Weights of a small mixture-of-experts language model, trained from scratch on English Wikipedia.
Size: 12 layers, width 128, 9.18M parameters.
Experts: 64 experts in each of 6 layers, 32 GeGLU neurons an expert, 4 picks a token, a sigmoid router.
Training: a variant of SOAP for the experts, 452M tokens, 3526 steps.
Below are experts of layer 3 (counted from 0) of a mixture-of-experts language model. Rows are named router (the router's row for the expert), gate (a neuron's input weights, with its number), up (a neuron's input weights, with its number), down (a neuron's output weights, with its number) and show model dimensions 64-127. Each number is 500 + 40 x the weight over its row's rms, rounded and kept within 0 to 999. Numbers have three digits each.
Before each expert's rows: a language model's description of what the expert responds to. This comes from a sample of Wikipedia text that the model never trained on.

# expert 57
Description: Digits and uppercase pieces within identifiers, coordinates, chess moves, scores and percentages: DTXSID8, 4°43′, Rac8, 18.66%.
router:416420569490471472527507507469538527527502496505569461530490543504555531460490572487471536486462472510437501518542477487457520575487490466438517598526520451487462507531473530527509467506472476
gate0:494486531528407529571532503409554466464454507492479566440504548482534549486574556484502455578542454448510542521515410520473459509525500530473518484531480593463440504453478513470506497497518534
up0:469527456493617538449501499611444548492478468541487464570517413487452491473485450543492546476446543541552501498469569500502568488459498413522469503513452445522533442500501476505499523505466549
down0:537483508542578552492466512457502494509524499509486478518612455442497484523484497483509572518436429593578531447488527464500553477550426489495508507539411460557543420446480508545503519548490516
gate1:391534481480491489509474462526446479615509456489639522462497419475531500443469505534510565497470539464456451526498505551525478574490475454502517524504465493506453548461519459504461519495523460
up1:425513464515494552485484461487436502565494437490640509500507431516503545405471548578505509483492485493528465526539472515530458571477450433509533493454505461531425529419479461466482533452514492
down1:518488508464505478554518467540524503461550486425459466456488460513537518493484456503591566516489528518472509487517465540451532427489454492518417524554499462516531488515460555448429480521446571
gate2:583451470539513575580448426516512545450461524489495544515532421459431511530544547546493525575445451471529477530429495484510530486528502508459559560546521467453494533510531505423507527466504457
up2:481531430481487434481529500475503494511457492524480443512477537508502479450557550479541524522499556551525477501552511551561573543503548473555438539493453484539520519516527480587443502524493566
down2:537521453535463425411501507501515494535560463512475524489484459499521496500551505484528560544519499571486487522547467468535511478501487564508401539462623508508527500486491533463502547521514469

# expert 15
Description: Commas and periods after names, clauses and numbers, including decimal points and date commas: Lambert, August 3, 0.89.
router:518480440498447498517471512500509545508432581455544525491528503541526469481515539515510516556485469540434556546501497516499557548548477505446455544623526466528483495502447535557543490517524568
gate0:530553598498393588498499455545524494492489526473491505456470569533612493524479596502507471450506485439500561446557520516521513498492549475456451512504519457509472492464496509519489480517517495
up0:420477528526481532415450497471475426536509517479487422549519441553454511492452552539468456485472603501523435492498520496543476543528499528492522519505568536467473484493456522530569421444496473
down0:502483540485537526515500437516496438618467522435407503529510484527459441437488510565479435548555520522431407540530546565550448468528475480477531453521542560491498494496480549462490463517551446
gate1:503459484548510514481527505482431519502569500505507486508451478477537453501458518515487488443455504505481483439486503442522568530510476487486526502501545472462564540507455607490491482464456542
up1:523521535548448506472471460480534413451431502526494436524498546559465535531474415482494471598437455515551565503475501487505462442527498455520511479487570481593540419570565493419506483559470509
down1:471524486547474467433432426427491448510510547516566484504461517494495457475415502487482538542498466425491481510512530521475492477539470612551491480462425500488501498424442438484532515536463464
gate2:474473433523478578523365495491542512524511551435529473501519495512529524545514493498470540519479508503509554455516479475470493462497491531550465485509446556503505569529491462510500546583512537
up2:496466538533535456479518527444479521487473456507472540574475516522374563529545492522439455474536558525500485613429495510473501500479487438525506510522519457523465529472515549490418484542481446
down2:572460500551452432417528501476492490516532481480547563474535469473487496519533502534491546478551516418483518544490484472560454497508486456532460573559516525469507448492518489542502481439583500

# expert 12
Description: Single digits continuing a multi-digit number, mostly in tables, populations, coordinates and dates, such as the 0 in 50,740.
router:426515573494473496484454497464577460498470555501577468536469510480517493531450537467494579556502450487469513508502507490470569569547536525421534518590469435490478494514493513523402461504397527
gate0:468468474563446484442470480496504473466473582555479529455509462381454491448534501475533451461454489547482474575481494455491484515531448483467433552460509464501526486431509451510491546491508502
up0:505480487457560493516501482470430535477518493508512521519467523509564443429461548536451469490526526422560479508452531465451574511496534562505522474443493544397550598493479485504496474538501456
down0:529492455520527535549523551489507472495413498549623505469473445540522448464469520451475468519506452481450462465494478455510503545547492521403474455538517484430493499490467519575487494495465464
gate1:576473539456508497466533538454457497513501515475525451469489529543466448523531439515496386520511521497513502455525529478517448497542513602437510463558435512540460515523504543583466505513479476
up1:478478526559551503489472557550521498551486513536475549551589502537536490466490437603561526441482511491507489526533508536501543465501540433431447528504506524446528592401508548483507497507455528
down1:510464501517527554530457482487507471462520492529372481568566565457590434497484475534437550506476528474582494521529475549492439464487504473528485465475420546467564537554533517495484537547560535
gate2:506428496422463498482462480486426545468510535530486477531531393400540494510478491498530465523578525539484501515507475392469423539527456461444538476461508448513493529483540522488445510493567483
up2:504392487469455458520495607532491535504531496483530506562510417544511550534495464506535535461551578518453486433493494499418613510509442454464520523514519518517502501472564485500475472448456470
down2:541488529456584476471503463493501463529549503451471512518541483470430436477515544514547537552480474472553519541480562437509491532516501534418574500534514426417599538485562447487544474496457410

# expert 38
Description: Main verbs, mostly past participles and past tenses after was, to or he, such as released, dedicated, quoted, won.
router:475498440562479539506514539512498478464463531537567508540477574512472514525500510496516559525427523483447535518487566558469485550509522524534525614552467424474465475535429479545530496540501566
gate0:486555489497508507464597445486490530474529524551580481476545492568478521435571505611486521558552464545473536501488481471482516556483472559489518495463559530548513546537509503543566445576546515
up0:461539501427438467512537490517525449458447530567441469491511517537483465461513550547507463582510515509430447484442451510435590588480485534478509509495479458539503485509530493479504486581536495
down0:462476538483438517487497475497517519545448460471459560474470495476510457518467494590451502473475487520482514457478444481532512519572529492514448461442496539552448439476457531462442544437487440
gate1:568432525519535487495484427463578467491424517528514479460498479478503565558501529523440510512578424524533517535472517539450490515503442420540472463465515539508575511467559465498567464496574581
up1:485611487476497507490471510498500499531551495478492469438498511475438458537479496467563505510526568504490516445557485500536428527586483532439503517512478478503446524495456523601467475440546490
down1:466445481458539416527517514470448526497425490506556494475496487473540482499576463425495458579459470535487510475459518495578486516564455474515489468535450523533514560480431518487454505485432512
gate2:470495504518487547562490543550455554484521496561622565431489514460482479462502555535464463458414444480505552499465480495496563467511570488519508539506424507439521470455490494499530459556490452
up2:488488507519475538521476501511626459513545554476620517535507467465485490606467478455535556476478547469529469465520510536536497410499501505626560538464494546485536510466498538478546529505534537
down2:538467495519472449486448518531418517439444520520505482576480539459484544501511483457513529462483475533458470590506545508543462501510528489551467489549457462448526550420501463544508498452477556

# expert 6
Description: Forms of be and have after a subject pronoun or name, such as was, is, were, had, has, also wiki heading equals signs.
router:548470478442556559470511541506473506456463553555538499531513578498569534550486537364474564533502454514500501536552536583530490515497535501471467597507464455455469550524484529514504510517473540
gate0:541512430445461479456559518438511488571503510525526520501513491488498511462495554461491482544553495592501525554449458503536526557465566435571582525535488514470504550461508568466473484515485576
up0:503498514479471466519504519509509523520450508483505470553504523442507490500547491490544514471501453494553546443474515514461509427525446481509569451478485411514521449561438516472602552474460538
down0:504490588422544523438476469470431514524480486436554562517560548428525471520536533513534532462468525540487538510432504537496467532411443487492477454403475470524507495452444508525493425503425542
gate1:507500496556507504567462533514497487535536539478590503435536499512561515524440455489440445496468423420561485511470500522482516572489498537436563581499499571527526590488471523523495488525538518
up1:545507418441498523427448541558549461502438512484542486459473498431509534398470506567480549446491507435420490458455438470564407503497445446467529481551553498513557512472524514548479546466486523
down1:466504414523528532442467493602534480507497485513479489485470530483549521452473469513482511505476528480430475510477501436561436419494492535548510479565532471450507457460520494554442546506513537
gate2:543462491473476589474487448534443524466482486539524513493507477553477513530567461461437443421416443437461550525543520539543482503574556442468446581493485523500469530478441517556514493515456515
up2:505485502524541452459435572510520454493493534476435560497466538467475489464529563538549472445470457550449459423528487563446482522509440471515462529480437540526533443531599453514495507440473401
down2:501521507420516490492496490504426495498490402559560496503498496535482503516485548400500473509432586487440498486548506521473498497439534501472492523491406458543421423513439515521506482386468437

# expert 14
Description: Nouns for size, time, number, age, record or career, often in tables or after "in", such as size, Length, record.
router:517540554527524561509509451475564515520548532517549502521489537499530511550484482452477592533452443455492470460539456516521506537515488506519472568512554462491404501536470468578503499480509546
gate0:483483482503551472461456481463494499513516458486498522483543503492528519516558528514469590467504496488612542478472539563441594528535443527501447476479575423526491549558522493496512493536509557
up0:539567500468512443476571482427499522471458495539544476563544481535477499448527519462515538455550469462523548514514525520521532489563486456498510546418531524516523539574491508510536429493505534
down0:467464525494474479529504462516491516520467589499467440567487521440532529468463559554430518513508514554437419492488483562505477375515422478488499471421518470505530550578537477368521531561446527
gate1:460477516517497452492523527536424466487494477506560533467567491454505498476508503479525558510467463512472480473527447556484467429476537447512451547559447488466543454467527465454487505480480553
up1:453487528486461463566432523459503489511464415478530509449429522502483521448475522576558478559467495489520456492483473558511583499527468527529507514502467453469521487510483526411440495552467447
down1:525583575503507470489508495558537486468573484521425564481517513419431566508600523475567608432500502496424539461539452500469480489503521558506518512479577533500524505481519511506500485496610485
gate2:448519495492415523464547483508475527487414449549501459473497535492588505574542533432518492508450500487455437469510469488553524467527544496595435520512476441518503516514440517475535489504526521
up2:541466511513548501522441503524491476497521535448519522586477532504460498432520491486474541450498491574465542511476530521491447531473468572432566450430488524509460490533566483508454536466466478
down2:481483546457515503507458505489457518498513560433595476525515550534488495497523530489451438616463488487446538568527489438538433504550526513462473481562473550478517570478533462483495529567467526

# expert 10
Description: Month names in dates, often after a day number or before a year, plus degree, minute and second symbols in coordinates.
router:412502494488483572446495462481475490526500518486545458561528602504600478502533552485465552538449462527482513555526516516475540558496510546486482525502520408515429482575487490559474506502453557
gate0:416584495447465536346522469492521532536470522470558460547444523461514506519482481449499520499542440570534581439533525529502445552540433592492484499510509494456463458509512530495498461441506509
up0:478413497411479515467522507429423538553493493486495483435518537481515504577545519566499486525516537454499494545405560527439458483479543545521502471507515398483473569520473490470447461504551526
down0:516582512489488495516524522495514606503563502557585508447526529482513506498476500390525499566446557497514493513505399538577458478515539514454497483454497524534570501514552472498527520487468453
gate1:544458502534480486519589493561551433487567532501553469529529476486501453519514463565564537515569511570474570448520526433548475481517515507543513547456478423479464563540538524477496548442491522
up1:477539473477487489450421468405526565492425470500456517500472518517508529448458523459430423464511477449528473500448489550434525473449434489460492478619491484541544445470422521540507503536500491
down1:505446533509537569533561516467389487520524518522527539533577522500503508523447497501579564557458502544566559473465501536584473488512513538447534480603526474544458594518406483534488578506471498
gate2:450537442497526533483467524531538563432539549529485496532501498466508417488499533504489467419506591542543539550481489560511548584424515502521472448518490470508468479559497442531477519491420575
up2:533468518511512494505575467481545469596484481484517524518520608542561465475512448489420555523495383478485500462532497479587495442541490475549556555481472525433500511494521525518517522459554471
down2:451493524475484508414486528507553499536478513507504571484527541530512504524496573470416536548511521414532546533499499458395479511496510527495510570501556559545462493505434454477463517407472484

# expert 35
Description: Words and symbols that join items: and, commas, as, or, but, ampersands in titles like You & I, and dashes in empty table cells.
router:452461483451408501469537529477530540479454557507549468472541491509505466502515515508457581579480399515477590513430487526523542545563503513481470528532492485499466519492454548557560485501487531
gate0:484522463440494514536430484612563506519477488524543481519568508469484499533480389542425448562482498526496529467490483483481502459584514514454543521582469484526488530442464509498533444524454517
up0:435546484513598526432532462510538583553529461483510547468532495519450489492409561485469461513526513532528513489437539396535424476438477516425546480531538510514548432523480466478464492497535564
down0:496448515503625539460547413528568591518514469467388495479519474532516477496435616529460526531550466475553499472490485509512513488494550511463497527494506554530517504552501458487465492538479455
gate1:496536495451479437425426429513499513534497508497511458448502524493539458532508532468502543518511528413508508521539509498524494502552427503468536520523524509458461409515523544534480583459477452
up1:496505456513514493529584481446550502611443497535456541527510510513502523548446499505474551506507421545544525520543431451502480506483542480542447497462435455501391498475543528522420491431540488
down1:461529497521480445579548456478487531566425544553513537461491491483488508578534498527507477460375412509504503484548470502532419480468500510519465505458471532470494464565574497535483531455453402
gate2:415462535485520492472534595460460568566508455447569491534479433513495556481505509489503460488359518547506485534516508484514477501438457448469539471439538461467488448527480474505455492496466467
up2:487430424495506543481484568441562501529517487451482461584499486508470487513545548537516463408443507506477498488537561508500555602440444510469470442500479566534495456512528473447552492447559496
down2:486457475508503507496426536560556506450488494454487487574444481441544476536504458481456494435401590515468433503495445494467460577507452485537451459498491492499447477503581427496547507471523503

# expert 37
Description: Individual digits within multi-digit numbers, decimals and years in tables and statistics, e.g. 1.66, 7.67%, 2012; also million.
router:498545479574473489452520484497494514503461571464544500613553542484509526510491548442514539511447467569502504528517480519480559525528478497421513553562495490528433515536469544523506472479439483
gate0:518440568452517482471511469519451430558517518509490481535545578460534468548504484439541515504457588485507464574530478527483520543547541479480462493473524408520485486543569486547609536434525510
up0:497517491468568530465509452500451461458561542555465556599599583466504462519430439454502550489450506506491526586502500502491458489491466491457526506482473414507526520517572473539574524464544518
down0:494547467585548507446514410484497486475514511599526523541540541473567520450489482520533512547507480495505560497467499440469466517429482510457462457531492534521531515520493418599536517492526473
gate1:441486430508528530481530496560481518511493458469501540420432557614515469519456447510538461538464475483536579523509507499478521531575515447504489557517466516482414496545463571497508540495509498
up1:535444516465522464461491564452514444469491528482521543531573478470509444499523463482482478477421597433587557473475518462541557473509456522547547511457515530496452503394518461507523474548509480
down1:546492458509508526463474535482517461502504543451449505489541573478527498505477548508452576553490486478497512460471512495525547472478488488468518596491477528459561474409490376519488505551557467
gate2:527524489603446560483486528546460450503432482492521415494484527502613452470513537525514439493509410460486504475476491463451477507503482501547408553484465531469439510519494526502445452525500458
up2:515496573548472573495453477512454499443517574535521421486471547500509537456465481494531498512484465454489450511476483527412543492491470517514486485492453489583464535467468463542508460503494537
down2:519609472550444452528416479521505509476469512485599536509517529470481479568511499519471588511499438469478493541488486462537495458489432474456484484448483562526563502524551466464466446532471476